Weights of a small mixture-of-experts language model, trained from scratch on English Wikipedia.
Experts: 64 experts in each of 17 layers, 96 GeGLU neurons an expert, 4 picks a token, a sigmoid router.
Below are experts of layer 2 (counted from 0) of a mixture-of-experts language model. Rows are named router (the router's row for the expert), gate (a neuron's input weights, with its number), up (a neuron's input weights, with its number) and show model dimensions 0-159. Each number is 128 + 24 x the weight over its row's rms, rounded and kept within 0 to 255. Numbers have three digits each.
After each expert's rows: a language model's description of what the expert responds to. This comes from a sample of Wikipedia text that the model never trained on.

# expert 21
router:135162164090109129118091138127120133104174109117101123108097123130156116122095128148143169137180145127147117110052097113132136115137113123157096098115097075167125117098126131138104140131165155102059135068126113107133118127155137150122149118119109123121160146118109146120112125113161171133128149097157132101138159111109157139127117102127120138125105143103128182116159152133102146146078101108107089093104104143125113107128133117114110099083099091096162143100137099161131125124154101
gate0:118156141126136127143113127104180146134156168137122146113133121099151133146109143128130171111122157135140130202097092140096109123133106134151122118061120078151105135110159118122138126142103117138145129087118144166145118116103132132146113139127106138135132115117075113122129146138109162182141089126131159146103165157114181137102149182141132116144113130067102135109116130167115176109136121126116144113124113120136094135111196128145118128094133110141157108159136114141138089169140063
up0:103106109112102135112129097126137122132107120139134106091184131128114110128144091123116108096112153159130174162157125151100122155147113121186096145124125130126074101107098120120121133138142126163128091140134164126127120132172082130120106148122189110104174132156117142123114145150176119107153150148133164166139113082151143128102132154104104140137141110086118118129157090126103126160133095127134137132134148116097184111111153141091150173106134169079101125151086104104139130128178119
gate1:152147092136121149078136083134090143139156162139096192147157109113155152152128142157101099134131128105177137114099093149165126083131150114104113125114137080138098092133102100139086105134142133117122171112118127126132076092162097149120124173105102143091149099117163121144108168146147105109104139130141110139134107118139130124086109101115105101072104171107107106112111145113122122145117132111122126138169129165109120113150128091156155135147077121103156158143119112126126137104124104
up1:136134134139156182145166130119126150135186075187117121184099117145148135160134100100195157119105112149153106135127120146101113131137110126150152167120120179099121122116116125143139168138152124102147138162131115125113104137116145120108105130094143125118159137149150167167131147119116138164182112168106108149157171119111178143105119175126156093136148086148129123078120133148171131156118152151114125112122111169134130136096135149100109134131132115153156116133130129166112157150144129
gate2:098155136175140145152103125157148156156117123146099083114137149072136132140122100110123134140113117067160075109110113108149122114112127121130123125108102075186140130135115122165119152142100181128108154117151128116130063127158113129117142122143103113096127158152099087115142147123130110182066132093114153124089105151129121147165109087128173166125139129110116099118148136125135148153134138156137128080107140115119114110140122069148126145121146126124140149132123101160098093117099119
up2:112124116132092128109099159136120146127122110142103100117124137176120160141115121101128112137138121087141086110131100120126081089160116111104101164107103102120083094140115127185137133121123158140108091091138131058147128155142120133148166155106147062123132156084150148154130171043132119095132118126167150118143124132130118111109151151124127131161142165101125128144157100164114136168087169108144143120160140113126122132104110118124143144145139135090101129102159125155124108125151150
gate3:140135141139110120103121145101154114157132132126130151134125109143199111126112168105114155169148124142125146172103116087163146096097149101184130114101160107131139111142127092143125123147135159099123137105152155122163133171080131165159121156109126152075113104109133090130137127108132114095142126117163144086101155139146133148123156119109145115120148103125089158096125137126088102123114119105131173131179068132123146127109147104119164108168116125111100120078171120124123170104154117
up3:098114161145120159106146135149161122085117145125123084094170149158154120074136142159114154154121109125112129147099089143127126122132167069117126124132131095108110115125146093156144140112121137071100141105164121117156077136124148136152145137088141139132105132105142135127151134139064147133146188048139102103194093118142122088160146107150122116160149153138123133148117110095130095129122111112140115122133105110114140132124106125142174141127169129125130111109117109085117145137151143
It responds to: The last three digits of years after a leading 1 or 2, as in 2'018'–2019 or 1'994', mostly in career lists and dates.

# expert 1
router:147157124102103116108113125103136144128170131161125110155137147112145159150104142153158134139150147114121099138088075162130116132156106157150126138117111120132134108107144076143128133163148111103103127093090106120123114131161123148115186132131125113146135135128112142136141136142135188167109163114142116083117094101133158151118125097093087083094096154088149124126133094152095152150120143161105092112103119117120143120114178140160163112099103134071155170110152125177119172111122119
gate13:151150134099168136145145126084126118097165120142083147152079138102160155167100162184117174126131132153138071108135132128120137073142190132156103124129142122148114108126126174109160114127160157123142140141140100135127132140140153127172124127140165163144151126136132167101164112170138094150148116112130110146156098144106104127152151122113170147140095100090136093109125124111128116181131132130091155102121128115141078133124101125159122105091098104101115115126148139102102120124157110
up13:133115148119087111129137114139148098115068150106130155137124123162151111123114120151136088129134147139097167117142107123089128163127122122106087167152099094114192127076134117169148113146092132150117144153107167123124139077098089127120128147109155132131135095139102121134094127111142137128128088154116146122128135137105158112075100136128097074114117142146111144129104126121138150156119144141126117164106092157108154140173118122098117112150161094151147117101101218124093117114148118
gate14:146136126117132085134095143148123110124161144138111126129134143123170102132159159216198090138157109073134153173158155139127113144143073133129141126080139113142160128142123144110157102144103138057117110151115094102144141118085120127144156140109114116144159143109118086132092133126144156132095140135137081112113116165116127154116117156121128138125114166140102109115116132158092165094121164152092115153125143136176122113118125144130150117138156142130130133108146117145145078135153125
up14:091129146130144152110130106113114156124144141139147110112122142115092127125125103106080154128113180116122107095123129107108152113126174124088133141143144123129086103143142120105096138117111121184135121092106119131126108100155090099101092125154109146090127158134097127121155098089120108152103124125100152158170162097086119158090110094166123096137127108089118186098136124095147124146156122120135134131127107143062090143160157118141127170134062121128121093171108140125128161108140131
gate15:168187123098135133093143113126125137156164102146129092150161135156101165151089132171133126136150145088120099155119143140116119128165124174135091141143101156132124146135138140115085139099163096169114154127113133126097145098122077130084132130109120137172149132137083147132140154154161156111136135096144138130117141146136166140052123112077152146150138143148141112147112139165155134152173108105102119104134083156124095147093115145109115153106150100141120132156150124165138110116144129
up15:091095153121116084131123146125112124128088118131119145135088143114118133138159182120112116081150084107131108158117108082146162108089139117124125115110134129118125147110143123130172106157147124088111097091136104132141117184140174143108176140126091113101078127109136105102139086123130128127148071149101107108114121126099106102124168156183092111089160109154136140137165095119101110103097126126134127119122131095163117120150133125137133093166163155104151100139130137107118153171111151
gate16:155143155128121139154135128154113149158134118124076134086091116122147133131112151140099184121178083141080130126126129106117087137106151111126171140135130096158123093103118118133114157110122140088136154125126149131141118168104153136157119122185142143122191179122104106113153139127157156138099180084148139119133087138173148154157096111139141125150164105122147115081164123109154114152116138154118122117100160090100114125145126110128129050126131137131114118111147127144111123158138145
up16:136130097131126157146115121130101140161135139103088146155117145118093153135111129174133129144149097145069111130150143143180084149117124136156135158136169097160116083158080173133128174135112108096149129102134114143129134148149157156130076115178154124098153138131125131154142145114146178129118129085133172118159140145133165153150093097139122103092187125118159080125118140123163143129123150130116144122106128124092132144144136068110137095147164152123093138114161128123126122147140117
It responds to: Semicolons, colons, pipes and closing parentheses separating items in credit lists, infobox fields and table cells, e.g. "Ross; Gaylen", "| 1 |".

# expert 44
router:149156173140133124133068146115146159147170102128135135137131124095114137117053154208135157122143136123130089125089127150128130162135118136149142086112120120169096131150131128129139116122146109115131130135100105097134125118130093150096124145151090129110135079163116134161125132113118175115106149125149121066102102088103117150110115137128099087109118140079150163117147142111099114125136143113135138077142144113085116134137152145120103101107087115122166115083145095167116138108131112
gate0:120087120126134112149086113149108076081122152124168135084132093153135153138151087079127160155123121104101078080123117119130158090135087120143137141092113088107088101142154100153113085139130115090124103149105113111134129131137115115144149131124146095079128137112110126131105178113138139125102074128117153124114120110141162129093111107132145097162158159106111117088138069107141152140122133123139116080128149098136140112116142166133117099092130148131152124167140124112141082102113128
up0:113151161121099167094127130114118205145118144146115140146121132107147112143111161123123125125133131146162144203097130159125112126143132126156102116157164172133146136171114142120133186112101159166111129112105120106142171132137101119123109147145092172146122155137140170145137150128109132136138121131159130142128120125152095125147132125087116166092130094140140148135168166121112122112150099072092145107087091124141133132087187105138125116126097101119105149098163086151140154151120114
gate1:144155135135152171158124128147099116092120133102150120093124104123097089178113095156133139082133118143148109097112131157118164093111159111124121144132169076132096131137158073121133093132120134170132115104099106169120090106118093130142090140080126105118142093128148147126149173114145136092119101150139138088112116123175106177122134117113151122102096144141136125147137132072083133131113127106138121133160105112150110103174126144159127145090125125137114108134113155150177117172119107
up1:120125189116096112114148135130171154151144114164137185146103165108130135142142134124118163162119153123133125158145089130083112136145090127151131131169100164116128125154126150119106148124100145111156106147130109097136183114117102142133130124178150175134100142111114111128145137133117113120108134117106110127119167137135128123167137144146113085114126147118158118070138117163179152089144118092147102102081139150093169149121117080133123154181120124173119132132180089131142132112152106
gate2:103127113192142116144056126140148130103140159141120105122111146142146123116141094128103145150120134093131094131115100168156116183122140126155142118124126095127152136107150181151115094117128138154110161129122098174127112120144076136089147106193135130114129143147138140129106154125113098170127184158063119121096151140145139161130148143159095135115148165130138106134109180082124122119126150130106126125137143156110162131136120125164126112132141120099126140132120148127119058140095094
up2:130115120102121106098111110121120158096168135091115098129146103138135125105093173101171123119094105148129118139178096121134138133131132075124154108133112173085154085093178127117092126109150155080133139174169163149142145087166143121111106154116153128143116134111113155160105104111095164125107098128131122168193135126139117099131088131146140158146120133185102148135126137143131088122112098140132157129177133124092109135119118119134142120100140159107116159157127108142142131150164117
gate3:130109136117123170172108095153141173114165138157195146144141166142135125101134152129135136135106120150125144120079126140121125140185095170094099109161125131134112173126134148125144153143124124139106145133118123083160145158117120165115087110180118130122125130152108127152098100104149129114107085112121151169105125164143182189119152154126110113107094145150133114143126154127106142127124158087148095100098134143090150157156137117098142161111085139101145138095096102122127129100132140
up3:167149132170134162132105098150117081074152119097137161105139165140134145103139135098092148140153140122106148135113148150127155107154073133118087153159150144142150167150155149134149158090130119128118114138121154126137096108092110119097097132109146114100127131123148115136107096167154128125147126124167114146089123130123141152122128100126141096133108187141125141164117139120158144166091077143121102194093135115141153122176120111117098136089134106094100114097096135151139147100086116
It responds to: Line breaks after a sentence-final period, and == heading markers that begin new sections like == See also ==.

# expert 56
router:128128168136112062133086129104131156105141112152091108127136122105104115134110180159134156105163131122116101117070091113119166131177095154141125134109131121146086107127136114154130143118157140109095148111119117114115162127166070163126159132186128139158176113128099140168130106127119130131143130152120117100123110093128137137132146144101096100099106132115157173117133135120114147129114152154103110130101135123117144136178130117127149146118099092091148156119188100169130143111110078
gate0:122095115108140098184076162139138138115111139119139174127129090098158128115124124144122104122136131161107123164079123144157159110174118175119119163103174106094117110124112197137123153085165129114123140089154115147113131116134136126142093136180144175216151135129090139164132106101117115138098089119124131107127146099120114092133161113115118112113106123154102134102106138133117111090137122159104127170113094131153125133111124151135148115132144113121116147151153128137092144129109105
up0:130097130106154115170086161139142128115112138102132175134138100079139127075156134155133119105140106130105125152073121140161139116153129170123119138103175121078106118142120192129134162101174129148126134094157110129124111096148140124139093135178140183201143098125112140143133103119119101136081085139109140105138150118136119097155170119111134121121123118159080144110123128151108100091146136159115120156112107138148124138119126162141174114140144111130117149164127113144089132139126124
gate1:097073150106089083113112093152135102134119171142146147087129127135155128160139108140132140107133134142169114144136115155116124143106140115142101157141126145165150121147158092149152128131156140137116139132088114123124173121178082163119103175143140122152135100139096167158088100133186151124102146127111143101138131149162137115194168135113152115120114121107129138079096147106120132106119103121145118136126133127107153119105162099109087122132097136143140111188102141115097089117175140
up1:120075135117106096136096110159124149152118101192146135106103120109121157124166095152151165115117125130115110145157142089146119106145119120138107152102146153147188119170085074119194107137130134110125109127125096132125130083134114118127136131153180107117123093128092145144115120132158115121106165118143108117136140146151126135132132095123107134141171126117152136094129163107149146107086094141095153130143102077124152072076107127157088118106140121128156134137124101119077107126135121
gate2:137153169115131139107107131147109201099095113139130120132104146169126139112098132123111135154168134138132120142104085128190121172082096141109094120149134131136119147141123123089119115128150140117121125109088107104105100172153142132117147118127155091141094103083121143094156168109108120123129115118143096143127078121123134169119140113164101108094141170080114134148116107077092147164132115121135112123125096155134102110183145094127131177119120161087162139131126091122111149113138133
up2:128100106119105141120139122120113130135117140155141134147099119135162175189156105175128119141136139120085156138131126133126125113177148139097121115150088109114127116139153170167130132121094131115156112124113085131139149124124150112128145121127110138116128127048097103170102087137093078137129153147173129132198164144164120106137088149127135164126133102137117174117090117121104117130126128141054117138139122149146134135135091117116165158111141119124097131149134137138104188159122154
gate3:164183123144114146109145153085147184118153126132114165109129125103124102131115113147114127070130170197140144145132109125122092144151110127109113164158128135133099118164122161116165132151115104121106143146114144152137110145120111141129113118139162135154127092156151123126149145129119136087134091144114152147119106127071122147112179128090126142126124141165175143144135078077112149128117146112154093116110086130138108124158119156094156166143104138100118136061157098144112128152110104
up3:149072130120163128148096126149111055147133125089124131153148120136139146158171137144173103140134098070125116074128114127140147111109098124165170091134130105114167120078171117107126160117165149127171113132149119125131156125152152119124184145124103106115131112090117119125137113137134127154140129119082118113114166109142103103150112119145094124104146133064107111132133141124123132121125117149099161119127131137148088136087134109156115098105149105168152145173096167100135112124140154
It responds to: Comma-space and and joining items in lists, plus opening stems of abstract words like ident(ity), suff(ix), imm(ense).

# expert 0
router:131144125125107082082135123110144186119130111145100100124124125102128155152099154149170167099171126117157103134103114149137116158144136116118139128128144089129089110130153089148084124111156163114099165107108112113093129120150129155084172120148107121129125146143117145152114134148113157127109132130171124100100123099145132135143146151117104122103086160106151117115138110152122162159102110129120103080130111139109111125126178121146136132114068115098171172103180098155112175096123087
gate0:113141169168143130145141117170119136129141142127069116100101145147153152114100158091163116121148147153120220124153098090155144150131134119125105173115108134109132149120138162161166117120174150102117099123153128119117108161165113144094150107143135139137121148099117144127140142116103160093116113116134120138158133066108123104108139099112106136118139097140145086123096119134146151112125142096144106129113114134098186111138183144128134155149165109101113149142158105082149162113151117
up0:151113120166126134134155113089108104126127108122137138144160123126151127141172154132150144104121146125101136121127114133129152143150102151108116134135163110150153120114135100104128158114127146116104158140152159109088133124101174051192132114107114134114120159146172164151139073162141112121144104124131116134139116185163194132144130132141137146103098104093106124136127171165148062099112143176125139146133113145124131116133173074137125089092133149127129148140150142125112131083103140
gate1:123128156153111143185169136131111166089063151138119116131146131074124149145129124179101168133115120110141138115128147102149084108109135106130195127159151124135125148101086100110122110143121135113133113090125145150062154110157139146125126138122156125114084106138099156142102152162115171148130140138133135157121141130152179137133156141088110104100174137115117117118132144153125121170109144107111134082131112094094155146141126156083142126122126160111117145141123120149093153085100113
up1:124126101122126107081093101142161065171212128113161143143150151157152132112125115106129109137148180151120141152118136134127158137178137136135097100121095137138166129135171141139130135114123108134153141132144131100193113149099124119120130159140108131129162172117168126117154122149150089106149122084094141093143124132107126116100080138168135109156117094133141122135147099138158175112148128103161131158121130144155131127082122112151120106138128106107138118116112114116167092134183127
gate2:154154146137158153116161163143149144109148081125112134082111110110094158157161148127161157082109110163088117154147136145157155102108136113126149133116176132111135143153108103134156144131141106102099143143153111109115126159158138137129162116155148119156109144076113138128140148106147146162160116096160108109117117141120105169151137132121052172120129132163140118146118072125106113120097096140171121124107126118114093125080153135141149138144101115065116143122128132159113149084113102
up2:117167112099142124129122108172133110103093111121107106096151140160132128104096133106097134166133129102144104145118110129151162130133135102159148149148135122170143117120080155158111151148128103138140167131116154124152138108147159143119132105181130154102138171137120136152117138145117139128114134150104141129117144147143075108126192133159122129094168118131105149121092174105191116137168129144100143179179163138160073148138103120091094157123133103105133108139124115061128129125135147
gate3:125120126138148173147188138111215124134174146160103110085145137096138119132108103150139142132128146080111113118130147140146126145129124114081121160146134142119146152141137129116161136086150110130108167145117112135132161129103185102117123122162138188141101137164121123100124098161116159084092107126056129122144117132129176084149141170129112149126112082111123107102153146183128129122164106101122117141115084118127116115123140121143121144120140109099137127112107111099137152134112128
up3:150132102146117125135094124154065114148135149105128118151178108170130110148135128127105099132136134120168153114133110085121137098147091154133156117087109106110154134141127137128102126137081117095137091107146175127141149148173162161075130108125117137119123106129164128155129126137165083158129119105150201138101119121127098143127116123109109096157109176145169136118163160115094153122123147092118161187120132138103089127112076140104153152150142147144119134138147146109139123115114166
It responds to: Separators, field labels and headings in infoboxes and tables, such as " | ", "- Born:", "Scientific classification", "place |".

# expert 16
router:157113137116120089102092097119161123122152118141115143153105110066099141154110132127145133143126165090137115139104066134106128133167124104164165129109114105137090107123136126158111131164150136104111158093106100094098125132164113146115166129152086098112132095134081132122078149155142165109118123128125099096120134094105166155101124119075099103115106130110115188105122110113109165161135130121098101100125121124103173129107145145150110102115107117111150138109175127152132172124139105
gate0:126094154146142126114120113140119124153113141133151118143176125093116093097131112148125127120114172113122080138115141146093125122120128139105110127188140114140089153109106132107103118121151097163133082148089126102140100154096148172107148115125094115125152138140158153144155146097159100125157134121132172110178098090110091142129159153106082118118150176128151145119143135062131169105148152116141102134135148119123095152180168146123103138133106111127152128150167131136092143118156073
up0:117077143119127116152101125111189169122094133117132119129140106116154115096163140121129101116122143123119172162126114135170130177135090123146102172117153091127124096147117144149124098168044151151167079109083086127156105149128127145107127130109120142159122083108114159160172143122133130128104154100083177112093118147109153107132116131134141126133135127096129108113159153107132114146117134093137094154133094119112131140149112128116103109152094096115122147120130132141108163146168100
gate1:159120156094100105159096155096112123151113155131123138161111168108111135137128095164113106092118169092129107122114108139150109104161109112120107075109086115110111122163105151113161152129133122120141125116101139050092134136127150122109162130107135099139157123089081116106132117134138115137118129120172098152101156110106127120110134137105108105109089166103134113143146115103100147116088126108133100156137136134147145143114197144148112130147074115113168126085138124146113152084167094
up1:118098138120120119096155138113102165119090132154137154144155160154092123135073130118129146114097098143096128062066150133134105141113173157145130167120123151121140132098139127147151119128122126107146159121107107126127109119113163148148174123170090144145131107094092159095109098119084103115122118098090106117105096150151130149134128122138137120114145105097076099118158170135144084142112146087138098148132149133123114073149148128122082167115157151150121137117163130102123172141118141
gate2:173133151134115089103122113144127166124116109128120108113124105121103148130111135108146148146131116098118135108123063136164142145113123138162139176130116122141086147150140111116127170117155148109111101128069101107116132148158133150152140091132147115141128154154058120098105127110138161143143110185118054098139180125096099118085102142121112140087132115143072154159115088128092140135131125155145130123121137115110134106149160156170103147124143111134143130130112135104171118090143096
up2:123137110124112149134136169098107137107185160116122165127107141115116122144090130128081077118121120125127103159111165125134118135162139137093167089145143124104164125153115127160096116118141128132118144114111129158119125123099122077100115150134157096122119097134176146125169097120118071140139129070102178189096083133144147154170158121112144099185121146095164104119146142108168167133097141122135109138136100148136098126111107119105157095138130106117135143117120134164131122128113161
gate3:149138085099124093106124117120196138123119119141136108129155141158116055161137126123126142139116131115102168157128070085154093090154131144126145150135111112154118130134105108158091148145139133118139118097129129149155153174102125126146135119089122141099133169111108131133146163115147095087154102133159180129138159114108093188127127130101127098110146135096142094085107115101133091136114146149117152104160149090109111142135159144168150125146118121144086124122112138153108123176138099
up3:113083147137112127152092140114122181100158112122104145125149076154148126067116167129135156106126117102126126138122136151112132124157071127121078177100106145147162135168111096151121147111115160147117116107101122134172115158137115112168135174113088074132128133099159100064146158110129140097153088112102134131152085114119139133160132130143152141115124149119123160138127145112101133169109157135108142113121150098117151174106117134141110130112127079134134088147143142107152130148157149
It responds to: Colons after infobox field labels (Spouse:, Genus:) and connecting words such as of, from, by, on, via, commas between items.

# expert 37
router:115150135136118129094091145093160185130126113141087137173128114098110129133097142147137171149192127108164104108088101148126145144146139135107107108089127098153088103151154115166092141112161159100120146100125127114102115126120119178089162101141101123109148148102126147146136152140121147125113124122170154104097128114132127124144151124101098090120083138114135116106146138151143169182122115104122132091116130140124129140131166109166141122103088114096182161085148092130128138131141092
gate0:090113124151166110112131112150143122141106126083147076104097149100157119121093114155123162102129127128138147134110118128147173101146146125120117119161114157120126136149130108118159142082136120159130118145113166098083104093109114145136139110142103132106149126101118143140118112106171162090124115125139187119127136130157140125070145150136135095091111134104126120109112201085122150104134148081182126169137143180123134137127148132161128180142165069138127152141134111156112125158134138
up0:133111128149109127088107122152149134132097113092170101145134139163203141100133082110143135104110159125103120098152112139107086101141098161120124152110131155149157104140170088129157140089096125113114094079161153111148103113125135094134142099123088115155133133135134134128129120137109108163123116103129124141110154154122133118179128102138085112109156146108159124181125077148122114163146095092128146115142096130120134122172110112126121069122114118160129172078101133135147130164145129
gate1:103094110130125149120119111129116136118121121131176108121159091111146157159154124159094113089139147120094124125126129146142106117108112137105117109178138133151140157150113132156132079139128109178125109121122183103084112156118113145155119134113158144111124115093064170089091150095103168130137138093122143166143133134123168147156163162078132171128113140136132117125103147135145098128153115073108156097127115162115146163136127161146127152143151116076172109096164120126137145150155139
up1:099134087097106098125138159172106132117150111106127142127148123101140105101132135111153140143146145151115116161105115121146140121158146166120136104091164137120083120152143125106117138145108147176120176167097137109146118144138116191136157127155123190167176119128112114123147127145109127174137105177134116119114107118130152148121090149136164117146079104100122132121099104144140104117156084110134125102137138114126048138101083127126152114128131105143142067124162165117128139120143162
gate2:113165168148129152116103098111110131118127132136131147117116131107131160142130090072103160158115146181135093121152129127142138112174166129127136136158081103096132140084116159129074123109145104147173094145151147143109088077116086169145116119145071156163125116136136128164110139120124120157144138124161119093125187142130088137153163128099114095127105100155133135150123148088124158136133107146153108118119107132109104110149113100167139134074129116118174167127129110136150128126114131
up2:092129104111105102127111140124115104145151122125169066147146136113157073115141141163148118148088127145122125127102135105133158100125134119108122119129167143128132105126167058117117113175125189157103130114150132100136169136131146122140147144117118094145125123172147097142115123128155142106116135129170151152176115123129169101075118134117148119132147143197130089104113110119120129124132152130120180142144117119154112116099101110111123123177147166089165149154078132134133171121152134
gate3:125133113149157159130109111113077161102120141149121124099124088180191131125146149140116126116100148136115186089116131110156121154144135083129126135131119120168119111143119125133100145151104126123101067138105098130108126147072143147139104127107126121167123140124156139195123153096098109131190146128127122152140119146114099152146134134125119097151132128068124134125156120107162134136088126143116130104127103162120125171154190115114149117073118140162124118112094098106095134142115146
up3:127120139103110103143165116122107094073120129138153080147136125118115089130149142130136140118118117203125145096144143151114090149131141120133125112076132119139111096154153160152122127091132153126162128117119158136117131122170107105103147123113095111145163126099132138122090138160116103119168108158140118132126130106135127125116158116144113098119158123081136130106091133159117148134088189159155142122157111193083111114137116128116133159167086101146131112179131111091148069161103145
It responds to: Infobox field labels and section headers in geographic articles, such as "- Country:", "- Length:", "== History ==", coordinate "°W", and place-name endings like -ville.

# expert 12
router:135133155108128094128118100137158117119189158151091127122135090114133127167114129166151184128155147156110152149102122146108117117183090115147139144127121117149102112165140106140102136117154134094121147079064115106125147147124099159119153103154128145161165126097101118172130117106150185125100138117174124087122124113136132134104130134123132098126102161123155146084153117121136124172132097124130119095126127117101126132125140141159151085093135133083173124113146105128085170126111088
gate0:128093157142116075157123133147141138154087155117138083075155128085108111132131119124113103145138148112134122104110087138107112077109136104156115115149136146113126098132137144115129151107155109123117104130110118093154150116128081152084128136156124148143132076134110156128120096105156083118084128150142121109114153138123124140177147171126118107129102118133166133090159187137087122100143101090154145092153172121104129101165115136135124102152135082141150177146111112113137089100149143
up0:126144146084093153118157117125109181142139136136159174107112117100162129125126097115123152123144102129121138122169127125121148159128146183077103133160109084127137134093117101156129118109113119169139175125132142138122080162124113110132145084144113148099145120149137094142113171162153117123178139101155184138124112102116146132121131106125180170091118109142140174154138106151167112125178122151146142125140139077095132146129126139118158155097130135146123149119139157149144149187131117
gate1:157117121169137118144129129105131115133178136133147116094169117101145142175090144135125150153122131131131133183120138145131100100139101126132160197148122148130147158127157135151107128162169135124173137108049071091115156161108167100109147136103138111077135160129130122114120129124157161122118106145137103136090146108100098111123084174113087152178139159105088146106126114117134117103129121109140106128146144109113088112096134114131122114132154139136155163144136137114096128118094118
up1:103118135125153138105106136123101170141067103141143131144138172103105120108134143107105103111129133122139092121132102090129136164114162140125109104108146136127120095117116101127130148132155159163126152121187144150145115095100120145126141139122140136123127117109152110083162114136084104135139168098090139128127101172166149166148116127123149128147105109128195100159115172132130147086128149100072122128142079102143149131131092128132147147135113170089083114107128098179185131123139122
gate2:143177087137122152112105096135125113127127143141099102135146143126141118109123103142131194097129120079087094139122095165108133135151148141133114139099095141163114106108118130109160081115153126160135131116092109152120182118091090138099092104108110136182144084140102131116096132128105162121173144127158150089147078153127129127136139108085125141122098120136130159110105109148144108170091122123112135101099114156119113142147137160111152123154140116097161107094103101128105103153119076
up2:174145123132108154119099117147155111111108185134132144135150133168128143123155129128100144140095077087118159171124119139090151145140105161125117121138151128107162106141064095094156123120127114133105117125142123120105174114140109126146142127127110122138139132083141148119142116152129058180141097106113186124158135167106091099134105121107137081080106098088152135124167155139154138121131134158144121151143098149131114110174142137148136132128139117143124127199093145146122109117118144
gate3:155162150100128090154066139088142091121123142121098113107098132132068149132146126135096086113151148166142140107083139149124152169139151109091072148124147117083116129158161093134132162139119202149137109126132130138129162153131135141118165136133130125121136103110134126126134115151131142136128117153121124108145111068128088115145157126089141110146141141139155103068154178115075114132135127128144130141158133112123119147152150128105157061111112123111148109116125119137120173146116133
up3:130084154117130167146121122104129161133151132121116115128090155131102124131146140086132118151093154076108153099131143153091124096164128143133120089109153108104135156097108125082151110150143133119097168098130136119113113127127090137090090170162137116133146109123113111162138075099169135109136124119122162089085119178125140124155130148081087100101139154133092175117143121105135134148133113137117131120147097093110160165117131135105130098084150095148117109154078148100106148093140109
It responds to: Nationality and place adjectives or proper-name parts before a noun, such as Russian, American, British, National, New York, endings -ian and -ic.

# expert 7
router:121136133111113133120095104136176134087140138159105137112151140109117118168102138157149194114175143136131132140093111136115114137200132118131139116131094115155104083135114117135104147097155133062091135089118118108088135117123103165135151135173127118150152129129116150191106128100146185134108139127159137123133143113114123138146167152115125091116121142124156125088171131142122148144146093121142102107100129126123119143152130148142146116101117117074195109115161126130125159140152086
gate0:165120155170127138169116170111150148148145120117122121148108138125154084123101114165146106134141126103118090152149154122096142147158154098149139115106125181111106095142153076146086142074156147123100125113095103095188132114095134127127130167096148107125131120109137106128143134098104139098137113101138141129145133127121149103132135108116161133105080120165181108132175145093175144120081150095150127090095132092109137111117135112132159135101159147119146140115121129152132166148097098
up0:123170135085153160079128107135126143141124123099125140062073140137117154117152152127150142089178125118151147111137126142154101147101118123136127121163121126158134155087124186149169118143135110098122073154123117122085154129137117137142136162127087119173171085133139100079122122171138123141113137119159089104137138128099085138126119113150099145115160142103114169083129114144096140122142105132088109173119142132097089128121130147113113100124113148152119092163136120123142151118113151
gate1:093102168150087193123113095134152132098151149131114154110142141100124159176138152154149123127107111140130149105115151164133098141134137102126153118161136122130158122113124178150149155085114167122132118149129128111165152089106077128103105163128152129134128107150118173171115116136115148138108133103149109134137129143122123113110149168139116138105122153163154160124079152170176157097112135122135139119134126106124133109089191196118122093127135139114186148089120145130132156128116130
up1:157144062105157072138145153117108120142114112105129105139110108159125088087102108119116155138181146102124091136120094111139174125147123147159090152108126143152116113144131084108094092161137078136118130091114125126091115144143149097149163110101097125135122147109133069101133143111143089136167102152108130121137129109138114186112074105124151114159142121094103112150162105096087117146150129119115140144136129143139119131180093114123141152131158115146081125141147118113109128128143146
gate2:130124173112139171140086119151159140144101123127117145114153121104124093135088141100120139103170142131144112141093118152160109129119166087125129134150101133131152098119116139100105135138154107119092145101139111113153156101070130124151075141070122139098186102097073042148154131108143152135122107129097142127133152122138139128149134146133109082118115112109095138171140166147125141114128176125128133133164093152136124091145133120133149124098110141144118111145125107138092156124089094
up2:143158126130108099125078147091130130192130140131112125128116096135125192140130101140092124161121130102104114120149129137080142134102082122133165096160164140125104118146144116148119106138110141148163135157123118133117111183137150105106163087173098124174131137098178176119140159130108129163119162124147126148137105170113128156151152166134158182153133148123105103117104098117114138152114092122106143124157149111112154148129140114116076125155135137175161119116150113119109129170111141
gate3:107147088157131135121104109169137167118094117182115159131110127112101170090162091164152154110146093140148167132102135124122135137127147140126158089162115155137148132183121156176120149108137121145134139086145117121141141139159133117143112138127122107133151124139088145175140133148090112168118143155154111141108099145156122076126127187183147102135116125131145138138083120167131154159139085106119081115149157120123124105163105125119119133106145145132166110104156100170097150108129119
up3:080144166159121156106153074164102186112101100180122173129157153123128159078167099154113120130146101127181131153113139122124130181128147117103146103153130130115110166155174171169151127088151112140124142098142139100126147138127138140137130115111094134123152146134109119115144146091106115119136108147132128140169118164144144128126146168152135125129147146144127152131057089158142144167151070149146085127120132131108133095134121123083120118115119143120126130098158121118125144111125127
It responds to: Country, nationality and place-name tokens, mostly in tables and lists of sports results or awards, e.g. Brazil, Sweden, Yorkshire, British.